Below are experts of layer 7 (counted from 0) of a mixture-of-experts language model. Rows are named router (the router's row for the expert) and show model dimensions 0-127. Each number is 128 + 32 x the weight over its row's rms, rounded and kept within 0 to 255. Numbers have three digits each.
After each expert's rows: a language model's description of what the expert responds to. This comes from a sample of Wikipedia text that the model never trained on.

# expert 4
router:115115124174154147151113119125149093182114107114158125115158095171133180173141077088122142120144117174111144077115121119157137084149111136149086115141158166137076206100112132102082159151112092167108069141176112093149118166063138173110126117084142151133152132095143103122099115130173163132107137094057105208119101089121088124154126176100205089139153122096086089130157144095118138148102
Structural tokens in lists, tables and headings: pipe separators, == section markers ==, list dashes, colons in "- Preceded by:" or "- 1910:".

# expert 27
router:092147161147168124121126150129147161092082095153130142172104106133083121130130122131139142106167108170089124153206080153163102111115131151171211135137156111131161150145128121124095100124132151114149148127113135178142177049157117135106171160176080131170125158119105082058114103077063094117175103180121090089114096115051144142143185154088098075169153104139100111159075135158111073120138
Mid-word pieces of European proper names, especially Slavic, Romanian, Italian or Polish, in sports tables and lists, such as ec, č, ă, ov.

# expert 63
router:141134150101170120107201159161147066077155115161121127077146123107087124101163161138157135133113069115077171084168171149089099108138062108147135139185070174154117144116130112114135181066146183107188092156087136118170142113170114137150092108102131083191132127128067089161129197096099152085099125196116136136152143132132099172141165124124197144147127054144153165153142155127135102191090
Opening pieces like Al, Re, pre, Man, Saint, Le beginning a word or name, often in place names and hyphenated compounds.

# expert 57
router:099161207095068129079122092107166140157174100098143086125113135094101182066148182134139134162119116099145136070134119099176154109108158145099123120191151097128110044155128185133092143120126094165125131094137122182092149115178113044121152161118151180101156144132086099150118109144096092174145120178121088072097126098111104165097150108099106197130149090157148137119157147141110156079139
Raw byte pieces of Chinese and Japanese characters, plus pieces of transliterated Asian, Persian and Turkic names with diacritics.

# expert 15
router:146195158171129170110146137148182053075139075132169103071166080127179129106167105183155112112097076130117183091122124137062092127131123070157129108095146140134059085120120080115131107105101149101150125157156114105167106099143124099149129110118091147121107120134121107146178149129136151163141139124172112153117177130164127130093139185131107089105080074135121122140098179121053136160137
Short consonant onsets opening a lowercase word split into pieces, such as sl in slap, j in jawline, k, ch, sh.

# expert 10
router:170099141130123162101153095185108188172144137086085100146185180091138109157142152107094157102101201102158082111110125094142113104184147172107136142132155157169095135157159153098136119108134118141147116135130167187129186158131137037121103135191092120175109177100180196170102127140132157128171140045081135151189143133107137088110129194126122150136115125141129139154074144115147064229157
Pipe separators and digits inside numeric tables such as sports standings, election vote counts and climate data, like "| 0 |" and "−".

# expert 5
router:114139136120133150092144103107173090089146080142198099100090103182151106141171137161107145151156115119122145077136134188025164144130066144133156148114150108133128127107072068160137085157153109099098125137103132124200133125124097119050108139137151112153109076139093077118130106085098137156137182168074082092102095119123080122131128178151162105090111163142119081123149102122093115139159
Single lowercase letter starting a word split into pieces, often in Latin species names or foreign titles, such as a|ureus, t|uer, s|oup.

# expert 45
router:150072141143041136150114142059146106159126167079110143098114112091080182156079132101117153200120133148093098076122130093115128096125154142067132173160139140110204150111172107133159085100122139186087155094115128099091152142155132108090192143117147154119166065101117124117124129163176119151161122173132137122083105151169126152130144069131113184107153097126113118147091151087159161100115
Full stops ending sentences and decimal points inside numbers, especially coordinates and statistics, plus abbreviation initials like U., c., J.

# expert 30
router:141127153083140111099140109164161121064110134167139163126082148120119161162134120187145098126105140055116172069160112135061149082110170099132173140161094111158094109105147187153074089126158173108105073154122133173166153135181149092133118118104139099131091124092097099167099151148107128143127075124156116097146080112133128123139068169104131158144141102175164176153164142110158135139105
Paragraph breaks, heading starts and opening quotes or brackets, often fused with a first letter, such as ==S, (S, ".

# expert 58
router:173168085139117140152126155127151108153140122137119117101170140100057098106152116121145086113154075126181135152107155143135039166106124162072095110079089099181048146115094156126171108125117115147152142133131143173119108130137095145167131169096138110142187090169083144169225086166123106147074168159169131122115160141161152146154122112093131107127176092153127112182147109138146169132115
Adjectives and nouns of position or rank after "a", "the" or possessives: top, left, right, front, head, chief, home, middle.

# expert 54
router:135101161147207115131175113122167112109139153138127162107123090148109162154114112163130102143154174082131169184124098144142172144115138104113132145175116129115134087130083119135135108190115147115109154097102141196116121044068144118130152201152097120073077112148086121128106087147122154186076120150169131097118116085152148188153181144111152178172134152150076170169062177157125130133140
Line breaks ending infobox or list entries and name starts after pipes or commas in tables, such as | K, , R, - R.

# expert 62
router:166127070154143126185199148174089096117068144121115133069174067089130124160092109162173125093131077175165105184179130059160096135124075083132088129110135166113115115104093134082176121157061154157142168101145144082145121097123099087133089126110156097146132180164137140188119094137150113119043101165144175213140123114091119104145106155158128113128074132126155188133130118093122157130110
Sports terms and infobox field labels, such as record, jump, yards, Open, Cup, "Played for", "Personal information".

# expert 18
router:145126140103120122154116161136134140120105112110139138153136138059097122072126176099108120168159144149141119179134102133150172167135107087143146136121094172151131151177165143149125173155111073108132055128118067165101132187159180160149100154154141131084154130093176155175138155156047130170191141107138080179114124171068132124126112128150137127096050188099088155096136115121148175134098
The first digit of a number, mostly the 1 or 2 that begins a year after in, commas or table pipes, like 1998 or 2010.

# expert 38
router:110165147144192147148180079130150166071131118094137123137139162180118195156169109129111147130145134089104136151071132137068176138098099119139134122155141143129151150078127111125114095190196118064131128173105102160199092080109145083075114142153107057110128086100164099095181156185136161140152123169135080129107158109157154159146095120184090091127101164157095124183138173194147122151152
A lone capital letter starting a surname or word piece after a first name or table pipe, such as Tuthill, Rutherford, Krasinski.

# expert 33
router:093079146110101061117092116138119120131167095083136144118100103152098130161130174085100110144170150160101143113104161149104131102109189160108126142131116140120150083154119103166108155153166079150088181164185133202099133122126133098158173132105111107114165101185083150170068130170152142100120126108143184108158135113156079158159129111168128157101130121058122165095104111114096135081096
Tokens ending a cell in pipe-delimited tables, such as closing quotes on song titles, party or position cells like | DF, | Republican.

# expert 44
router:068147105127122149162118093096063157137092187099130081085089158073134120120124122155136135136148080143094138196137121150074176153157071079109096068024122168141078097111120218175154112171089156168130114145125101119094154186160154112101108109153122085091134053152165121094136125128083125159125137135087146164127124135146202105103156152132137119133169135126128148113118112165121088156158
Forms of the verb be and phrases built on it, such as is, was, were, to be, He was, often in "is buried".

# expert 47
router:106135100115090134137059158130138129121144161118088149155128156132157144133114136125126098125130143177120161122141126149167106165096161123129155091068084149123168165201177100113150104150120127169099143132123137095167152093104127156125148178091141123066090133133130195168161115191091135122136151127159087149149103154062113102147137167112125162077113163111182117114122090127170109097114
Leading 2 of years like 2012 or 2008, infobox labels such as Born:, Genus:, Website:, and the second piece of title names.

# expert 52
router:107115135156154129193147131205099090113054185133117149163084070091115137128156121140182100118153121106142146081131069137149157180082161111102142069149163130179148142119158110137146163125079095109092152095078150137144116199107147104159116139125143129067077100196155086142113150151129110157178080058174124150143118144130096129184105139108124171107104162084084045079095096159125115104109
Line breaks, semicolons and pipes starting the next numbered item or table cell, plus odd name fragments in long lists and taxoboxes.

# expert 28
router:126143080119136151155149161117144113129103136097090114122113194132051177121148115101088058112163083121106088147127119137116104125188134141092171125099089080124125145088094127174096178134127105165144091153169162144139176075115140124130068111120110141139153148160076137163175124155151133099115186121170111117132085170211090124121172173108135141144094060104150117083101093142076139121161
Pronouns and relative words tracking a person in biographies and plots: he, she, his, who, 's, and "later" as in "He later".

# expert 24
router:185117163166171101143120115139104111156072138128182112124105099174156123151155168102162129089107177129127086073110142076079130124147178172186053137134092093087125108155125115150114130095094110177169151106141115144126112135101132175079130136098134134072149147129079137147092046106147155096105186117111103120164110074108169075133105179105158065108106095140081103118207164091123161088166
Articles, adjectives and infobox labels in descriptions of machines, vehicles and objects, such as with an, electric, digital, Primary users.

# expert 36
router:058137126183109112146110167091118135199153142149138147112142163173167086080061131177110125134164125152074070176101162107105185135087124106137127070096110115105157106132155162159189126145122185127126161134106128119180099163144134119132073168062119105059087073151148110077153182121151143125104136141080152168161110150136169081105087119168133122152138150140110107104113112158146104063172
Plural nouns and plural endings naming groups or collections, such as album, members, songs, students, -ers, -ations.

# expert 39
router:128143118164107142104087130129165076174057121118169163167125157153111126123132065132131078104132151147155064155140142125163174179067166116164092137131145165136090150159135109119166199102039154141195201131149132107102094096117174107122130135184145113140170150160111104130200158124133171045139179162172102145088123169166088105165162107126127076154162148113134117133124092150132174135098
Suffix pieces finishing a word, such as ing, ed, ation, ist, er, in both ordinary words and split proper names.

# expert 31
router:136105148155167174186138139098121130111084127116099124118138161131202071108124137138178088109107094066154132128151130154087116128175113087109176200110077137124074131117118158169127124126095097102095089093146132084108088168159190155035077104076166127147103101125125158147109099165097108158088123139108137122131164126138112154184156159101188104192154071165173125088178090094138179174154
Indefinite articles a/an, and word starts right after them, such as "as a", "in a", "a conc(iliatory)", "a complex".

# expert 8
router:085166124117127186161108198106086148082188138088098105107076160070087156103140158127093113059086136104122188119109183139194165109147067120172106128144166166125133128084092123128148146103083167091071080137145135113130185108155145126135146120112127149156186087138083123132111160093084100139152173153139134151186135103090116085122184099196116093163165147104135182163145146169110062169118
Bare spaces, commas, pipes and mid-name word pieces just before numbers in scores, dates and tables, such as "Botojel 52'", "26, 1933".

# expert 42
router:148135116121201107127091112079080089179124151189094085135132118195144107106172106188187115142121121100155098111205168079100134147164167124138062150112114116085132197132135118156123142129080100174149137165089116144121136123117154129121123140167161111167145106159157108101140072093162091102095135068126174152075153125189144150133103116146078153185181127039170090076148074117111184152113
Prepositions and verbs that take an object right after them, such as free of, about, due to, denied, allowed to.

# expert 16
router:112154088093126122097090143175163107167177146096105125174165149109119137102071063084106143128147162107126102130146132127134102134096090107104120085168174153148165137098158181134166190144151043177089147171176148136152132101107100107174082150086103102151174089182116158097100120137150106127094144127187174120039174107152150119107066172076121120082138115128152087137078082095154126089193
Numbers and words in biographical timing: year digits, ordinal suffixes (1st, 20th), durations (years, months, days), and died, born, married.

# expert 19
router:090120139071125129123112136085176087176115136174139176136083121175164124110125133171139113121171129145173092117110150111097157122096129086094099088104059136093142100171165071141079122096130132150124092151159133173205138183098141165144105153088146160103106093132113101119132142119141103116104115141157130073107125175157162134107135123077149089127152107133115123101083059075162132129114
Joining words and separators between listed items, especially genres and credits: and, by, of, semicolons in "Genres: post-punk; folk; pop".

# expert 49
router:160114083095113120131175123154124185116145102175174155140123156114117108086096066128111158088147101108154113180152092117138080097158208072092110121150132091158091109090062070124151130148122135136195126084113077105126137118173083108170126136130124160175092096075113145107105138107141060148115056121141150107144166112132215132126101081072076135117126081143099097159109153157120144113095
Academic words in biographies and institution names: degree, Bachelor of Science (B.S.), BA, University, College, School, Institute.

# expert 43
router:190179107139155134132126132080045174140149148156095096094147087132148082105159090119145084095092113126116175107176135171066166121174147112129111096082134160133099126111050151106162105097115113129176109165134080068180162142150145148125102063142132096174133139186147090076101165080117128134110139102155116141143137175150152139155139172101108150113201125050206069116139093144084165136124
Main verbs after a subject in plot summaries and historical narration, such as go, came, took, began, fell, let.

# expert 55
router:194104174181198114121109079119157117133094116109108143117082104059116136170137162079110123075158147142131150168159107085164138074209193138119109159167128097111173148174130151095123123166140096170094132129123144102083090106072111120152126149205163106110120172153176130184120119105142167101112129029065130106087147117109152110072119149101084152153132135134145168123118162129065144162110
Numbers and short entries opening cells in data tables, such as years, scores, distances, asteroid discovery rows (· , JPL, 980 m).

# expert 59
router:159100113180079112149088141124150129163133124081140117180073145094085109116143181062067098165164171205069092140129101182085109097083147144088148160157158079095172124192099135147152080129078063151091122137156143109133149178137115132129139117121190180161143129192124129078132132080138127149144137198114137117144088093140128116124112081102124137104137168110130062127092063141082080113097
Year digits after an opening parenthesis in bibliography citations, such as (1989) and (1993), plus foreign or Latin word endings and closing parentheses.

# expert 61
router:132096151114106140175119082171089179087113141107119087189121117054058090127100111132105094102119123124146160105084134130153115157186192135132157114172149160092108117103123183146105122089098082188086121084174152177166190177160158110143140191135120130102162110149162145125112124116120139136168144071158080157194150094051077102154097121140148129137041173138096140166115126130105151142125
Cell pipes, dashes, semicolons and list bullets at row or item starts before numbers, e.g. "| 1 |", "1647–1648", "- 2007".

# expert 7
router:106099188134093132118145113128167132088158123163160154119120077182084184144113141145088139184086082072073153091145088118088139120098092112125135107135115096126162114100146091115094117173157187121146103140135157113093123106155151173194134105093134152164113120053185119079099171150164059154157146099146087112100142142112140160099167127194097173131129123132138179205125176191159136146086
Single capital-letter word starts after a quote, bracket, comma or line break, mostly in titles and names, e.g. "E'at, (O'MG, , E'gg.

# expert 20
router:096160145112086155180123184142155132095111125113107132150084086148126151151147132141093077083088111199097089156146122073189124098133139137164129151154102091151090097142099150150171160175066166114136111133174120139129117083118130108079160117177174084139160134150104105102143080119079123123195162113197130119092049147141065094134132115102138114153166107135186101116145127115129146081105
Middle and final pieces of non-English names, especially Slavic, Greek, Japanese and Turkish, such as Stanisław, Kurosawa, Tsitsipas, -ović.

# expert 12
router:085089120114081136091195131195163098096156107094117105088068187150109117069157194180115127174119106142085140108106088163173128088102103110157159187086124114137114143112076098113185135114134160075086150124189111071169125099170143142112116152112104108158149137058123093086083120140099121122182127189112122207088111132173094155147132175161190100173089080108161111146121136134110079099134
Short vowel or syllable pieces inside non-English names and words, such as a in al-Qaeda, Ha in Den Haag, ka, ra.

# expert 41
router:103107212147106078164149132095134120062122087118142187155074176073094139121103111057107127052163096179152086156154151129167088149187139178141117091130190086148099100165103109136078111153096129112135108139142100156093099166118153107143137076120159191218155137130074128127124117122139051126196126115136127118130130126122108089064137152120167074160156099138113081104125184162103127118123
Middle pieces of longer, often Latinate or foreign words in prose, such as Pont|if|ical, Rom|ance, colon|ists, dispro|port|ionate.

# expert 29
router:129128117095111154146077151157108169124171168129084151162130092049153141150097151177119127094133166098144167086085127126131161163148095120109084120132156106117145148139071167064167165114139202120121126107125107157129145145162140127147117081103101156126167087130110130159107127125124058160106122119175108079167110095138130086093111146152117123117143154130143162197133181136147177099090
Spaces, commas, brackets, pipes and connectives like in the or an, just before a number in lists and tables, as in an 8, (1, 2.

# expert 26
router:121116146150207161125160133171128131109079091110161157083135103097180161139147136126189135132137140093160212066101122152133153087130197139131154176138175074164150142128143079125144084121146100112123091095106100150094113105150084125096155178114138115117111128070086121181086163112123159123141074072083104077073102101127156140163134135104126089138146145174137089173140136093097166110156
Word-initial P, C and similar capital or lowercase pieces after commas, dashes or pipes, mostly in biology species lists, such as "pupae", "panicles".

# expert 3
router:135167075200122084102105087123127153160118169132113166120088186148101123101129127090115124137141144136117091087128111196177134130103140151133178096172135106125170049128127231166051069124150091108156103110116104131141167156114140111157083125167142116093078160122168137137153080111145167145140099128080149150149102088151140140153089164109091150163182112151149090076177058166118188137113
Line breaks ending a sentence or paragraph, especially before display math or section headings, plus connectives like However, although, During.

# expert 60
router:169088169120152092075131108109158057077139126168186116101143152166129136135150102080119146182122094106120178125138171126103111145118108164108133113149086148139104152093196095093126175129105170138134111091109117150144126149121110125152162181074159107215155133148138084116112108088090131137119133152168153124181145146103088125122170148127186212157175135161081208172133094092123089149066
Capitalized words and articles that begin titles or proper names in tables and lists, such as The, New, Royal, Order of the.

# expert 40
router:153114105122054149138162112168122172180159105111147168140117139158165085079097110148161089075173131148163099130116101090160114133059150097120063113094135094106074104134138124136116154126098147068197132144116084086151080143152157109153097108142154115142128153136098126154113125115157135094094083132171135145172183129163146157106065126145135120128105168140092109141163121096150172101126
Nouns naming fields, media or activities, often as modifiers: music, film, television, sports, art, business, news, school.

# expert 32
router:072130109093040138154121225117144120093145131124072115101111128113142140103133134122061084127116093204108076136128111112145128114095106184106157125098110088138139150088124130121105146190123112080089105121193084105117122071095100150141150109167170096130120111127126126110149105069159107097187104147177169146118091160159120150122130062103110126112115110129154129122110077133129119097117
Common English first names and the final pieces of surnames in biographies and credits, such as William, James, Thomas, McDaniel.

# expert 48
router:129153109088167164134093087111126125175145191091165091212148151115127106215108073209078062073079148093127117080106148161159133154166111100104130084121185124112156178069121123136112149147132160114080089167168089142114152133164170065130106132100095140091151116132129183082154152121112092147129111081154097130138139117077149067116099144161096152156148185136127148093095160082166162185099
Punctuation and short prepositions sitting between numbers in stats, dates and tables, such as 25 of 44, June 4, 2–0.

# expert 14
router:114124101147119110145124106168119125159098212099124150100120108202133106201101155032189146165164150155148145084131133107194172109151149132084067110141139124141129157156141095104098171077117122161082098172132125134121125152115104143140105128152126190111136129123114112181046121174160156108127104142115084097202125101108140188123092109152165158115156114070086124145136137101131154126159
Table cell pipes, empty cells, section heading equals signs and paragraph line breaks, common in stats, election and minor-planet tables.

# expert 0
router:109137072091091125106083144084077137157172190157044051103141174105118093109121073118105114148114120130123113156161136119096164192140131202158110102088132090109161068114158136165099111114167134166159163154156185097093126167127147127142145107110142132078112111157128106106139123107149175114103140149137158140142184154140161200108112068155113147065129133082139078084077102120095148092156
Tokens that close a clause or sentence, such as final periods, word-final pieces with a period, and object pronouns like him, them.

# expert 25
router:099144192159123094119096113086126127071170077133108126193093152114138193135145131094155146119155121131196118127081136188103094144062122084156176130096096085167125166171150074164026176146127096155107131087147128128125095127148163129123101135119117150127131113167144155145100126121109110083142165113130139115080111138092115112092128164109129160182195133163093104101147155104156069104100
Nationality or direction adjectives and "in the / of the" before place names, e.g. Western Europe, southern Africa, American, British.

# expert 37
router:179159181185128092180127094164111095089065099174110105108137183119187136113173110088137090128112070122171125199139165100144108094116136132197101184168123118172097109171139111131111175130077095098180151144136087106140036139155152133103159101147188156150168150139153098170179093116152129131131150139126100081106084138156114098123050174127105115083141112134132157117113111133197103118104
Short two- or three-letter fragments inside words, usually before a suffix, e.g. a-ut-ism, Dep-ut-ies, com-un-ista, expend-it-ures.

# expert 46
router:123070161107146109068125112142186172131125131147129093108103136058119092131142167120151151151079138106125120162126109141162171105138152152136123185131085148156153127148149200127143062137183083115099164147054136166093134110107079140094175122120198125172091149201140160141086130115114118168138104144112127191108079135113088115098089168105088195088081116107101051096088060088146126142122
Digit groups after a decimal point or colon, especially in decimal map coordinates, measurements and race times, like 58.05944 and 2.04 m.

# expert 6
router:146153094097123150134150110100041093162098134129117120111139070121117103131150137159125178099162128170149130170130115112130045169135137128065122108075170155112149186085130103140118170108098096177146141102125140092191148139095140127046112179093090052185120079188152203154138093152135159064073214088137181172157124093045089125143170108118094105113148152162104144137125100155086087135135
Words in athlete and team biographies about matches and titles, such as won, Cup, League, scored his first, debut.

# expert 56
router:129121157127152185178092191104132085170089088170200120121094127123190133144159142158187133127079100116103104124121118131066117107173170141150092134096204052131156163188140113122197116116162091124193093176088116124095142103100062171141111186119105152089096160127153104148058114104165112132101087111057123084126121125147063121139170127071131088095173093159147145135166115152156149150158
Word pieces and terms in chemistry, pharmacology and biology, such as hyd, methyl, drug, protein, thrombocytopenia, in IUPAC names and disease text.

# expert 9
router:107085142141086086124151195167104141132177156130125161165160137122074163132057134117122114179152166181103124154136084118171086098099101151134075091097130192157164105122153089091148122129125174189144142064116144129121091118118061131119100087132088178091165132148161087139123111170149073126116123156051125115121169114184196130125087144153169173126131145048125137128110151107064082095168
Final words of article titles and subject names in infoboxes and headers, such as elections, County, Championships, idae, High School.

# expert 22
router:091148088127087095115110164118121163136153120170097093143141186086119110094073168154164083172138147138122082170148110111060120160078102165133117088056113112116150062177155117176123159126121090130141177119112172145119122130124133087133119111105091158088105093164152142104125196154159147132064103094086201144100158174147184122105087091143120131152143192100108086093090105162137117096204
Nouns ending a noun phrase, often plurals or word endings, before a period or comma: residents, villages, students, formats, River, -ness.

# expert 53
router:174158130151166125131188163188060190179147145090131087100154130073139113137155148056132109077146120087150195130100163098147132088145117178182155144119117156088087128125114089130163090077111103075160146171157094091101150160150113132109097106186132123153121150081152155102184152179095149104147124094091120170065140155115116129187095164083115090060090125071134114066171122085183154147168
Year digits in census and climate-normal contexts, such as the 2000 census or 1991–2020, plus assorted word-start pieces like per, trans, av.

# expert 2
router:095134122148166096087118159143102130158068132127070112149121120149053087118176106120175127134165110127192101163093132139156123130108135128134133149155159184150112157116185154147201132111105106118185156095169150124154145173077175163086166075119155093138155126193135126149208066171129145127130144109095143187121095109128121099148181146127151091143127131152098059112163081137118165131127
Determiners and ordinal or quantity words opening noun phrases, often in sports rules and results text, such as this, the first, each, same.

# expert 11
router:155137129105154093091159092143114092157069157094158112092168124113145112119142082191177136146067098126132133049157143084129132089122085094114154104134130092128137125066096149099146112173156200150115096165114091090106108115136086118145138122073121073194156199172151103168185163121099115104136119131133090069184075177171121133135091150150126120140153162137184145184155136073115176143113
First pieces of English words, especially We/we, re-, w- and capital W starts, as in W|arlord, ref|ueling, spec|ulation, We|ierstrass.

# expert 34
router:157135180128127112105175120157190191152165132080141143102156182163117162111117153148120159157117149084175116159099116120143121113124179131148161172179070094155170130054078169111127110133162159074047129114145118111159174134146131176103170165073104098089116103063146166097073116100180089159158082143140096084078150164122132163177142047117082140131065178104161143084180118141108125104167
Single capital letters and acronym fragments within abbreviations and brand names, like iTunes's T, ISO, PML-N, MP, and country codes.

# expert 13
router:197099113120117116194198125188143155143122155080186087100165078117132172148147123152149200099139089162139150160152072104148093118120096119160173155138138168090147170074117101149096134159100133167133145149125126094123154143072123138105127110117094033131144159065209162144077039145197077107076155076156158169129078083048138118166156086139105122146095189154133157125110106128131125140085
Abbreviations, pipes and league words in sports standings and season articles, such as NBA, AP polls, GB, W/L columns, League.

# expert 17
router:107185127092060120149100149101192112105135131120125157162086131092106167157174106139118118124123090189123081109115137167102071088098133167181164082122105153140121136074130099160044133127088180161126090157135120069092096091105156134151185098132135146097180229113144112090137078129169061084156135148171145202144072125169135122096175151112174135149179132106179144088100148124132094127122
Middle pieces of US place names and personal names, such as Evanston, Iowa, Johns Hopkins and McKinley, often before County, -ville or -ton.

# expert 51
router:178123161105126112085121098114157106084130127125160135134092079169138114137128093160142169123150112109186148163125081177076137170072090100107163174098060155122080147099146135162104171138167127112119115101130117134119083149081168126132124133079117130159140119136164111144124123107141125146149118134166131118147105081103129101104212165130117144168118164190096143126152110099110097176116
"The" or capitalized first pieces opening names of publications, albums, films or awards, often after "of", in tables or review credits.

# expert 50
router:046158099066100142140098115092153155143174173159179145078103169170153137172151099154090086136170129136094104117107147195104180139127105115115113068076142191126137146096163164145091121156177161175149126146136165081156135157159139135106106162116160115129135134115174133082182182138148145137153149145075158180162136139125164146115132168155161116136126124142165143098108128144106103144122
Clause-linking words and prepositions after a comma or noun phrase, such as as, with, but, which, when.

# expert 21
router:110123118094121076128112134096152180188152172185154153099149188150170140078109151097157125140098133165082041167126118077122104141082105153143028124102134075097187069178088105158148167111123121085197176105109088122100150177112136136125114091080138115065101144136098171122133138156159138123115108158063193165149156097182150124144109077162106128105140117095099088116108121151123132108165
Common nouns for entities after "the", such as company, process, station, book, project, device, often the subject or object of the sentence.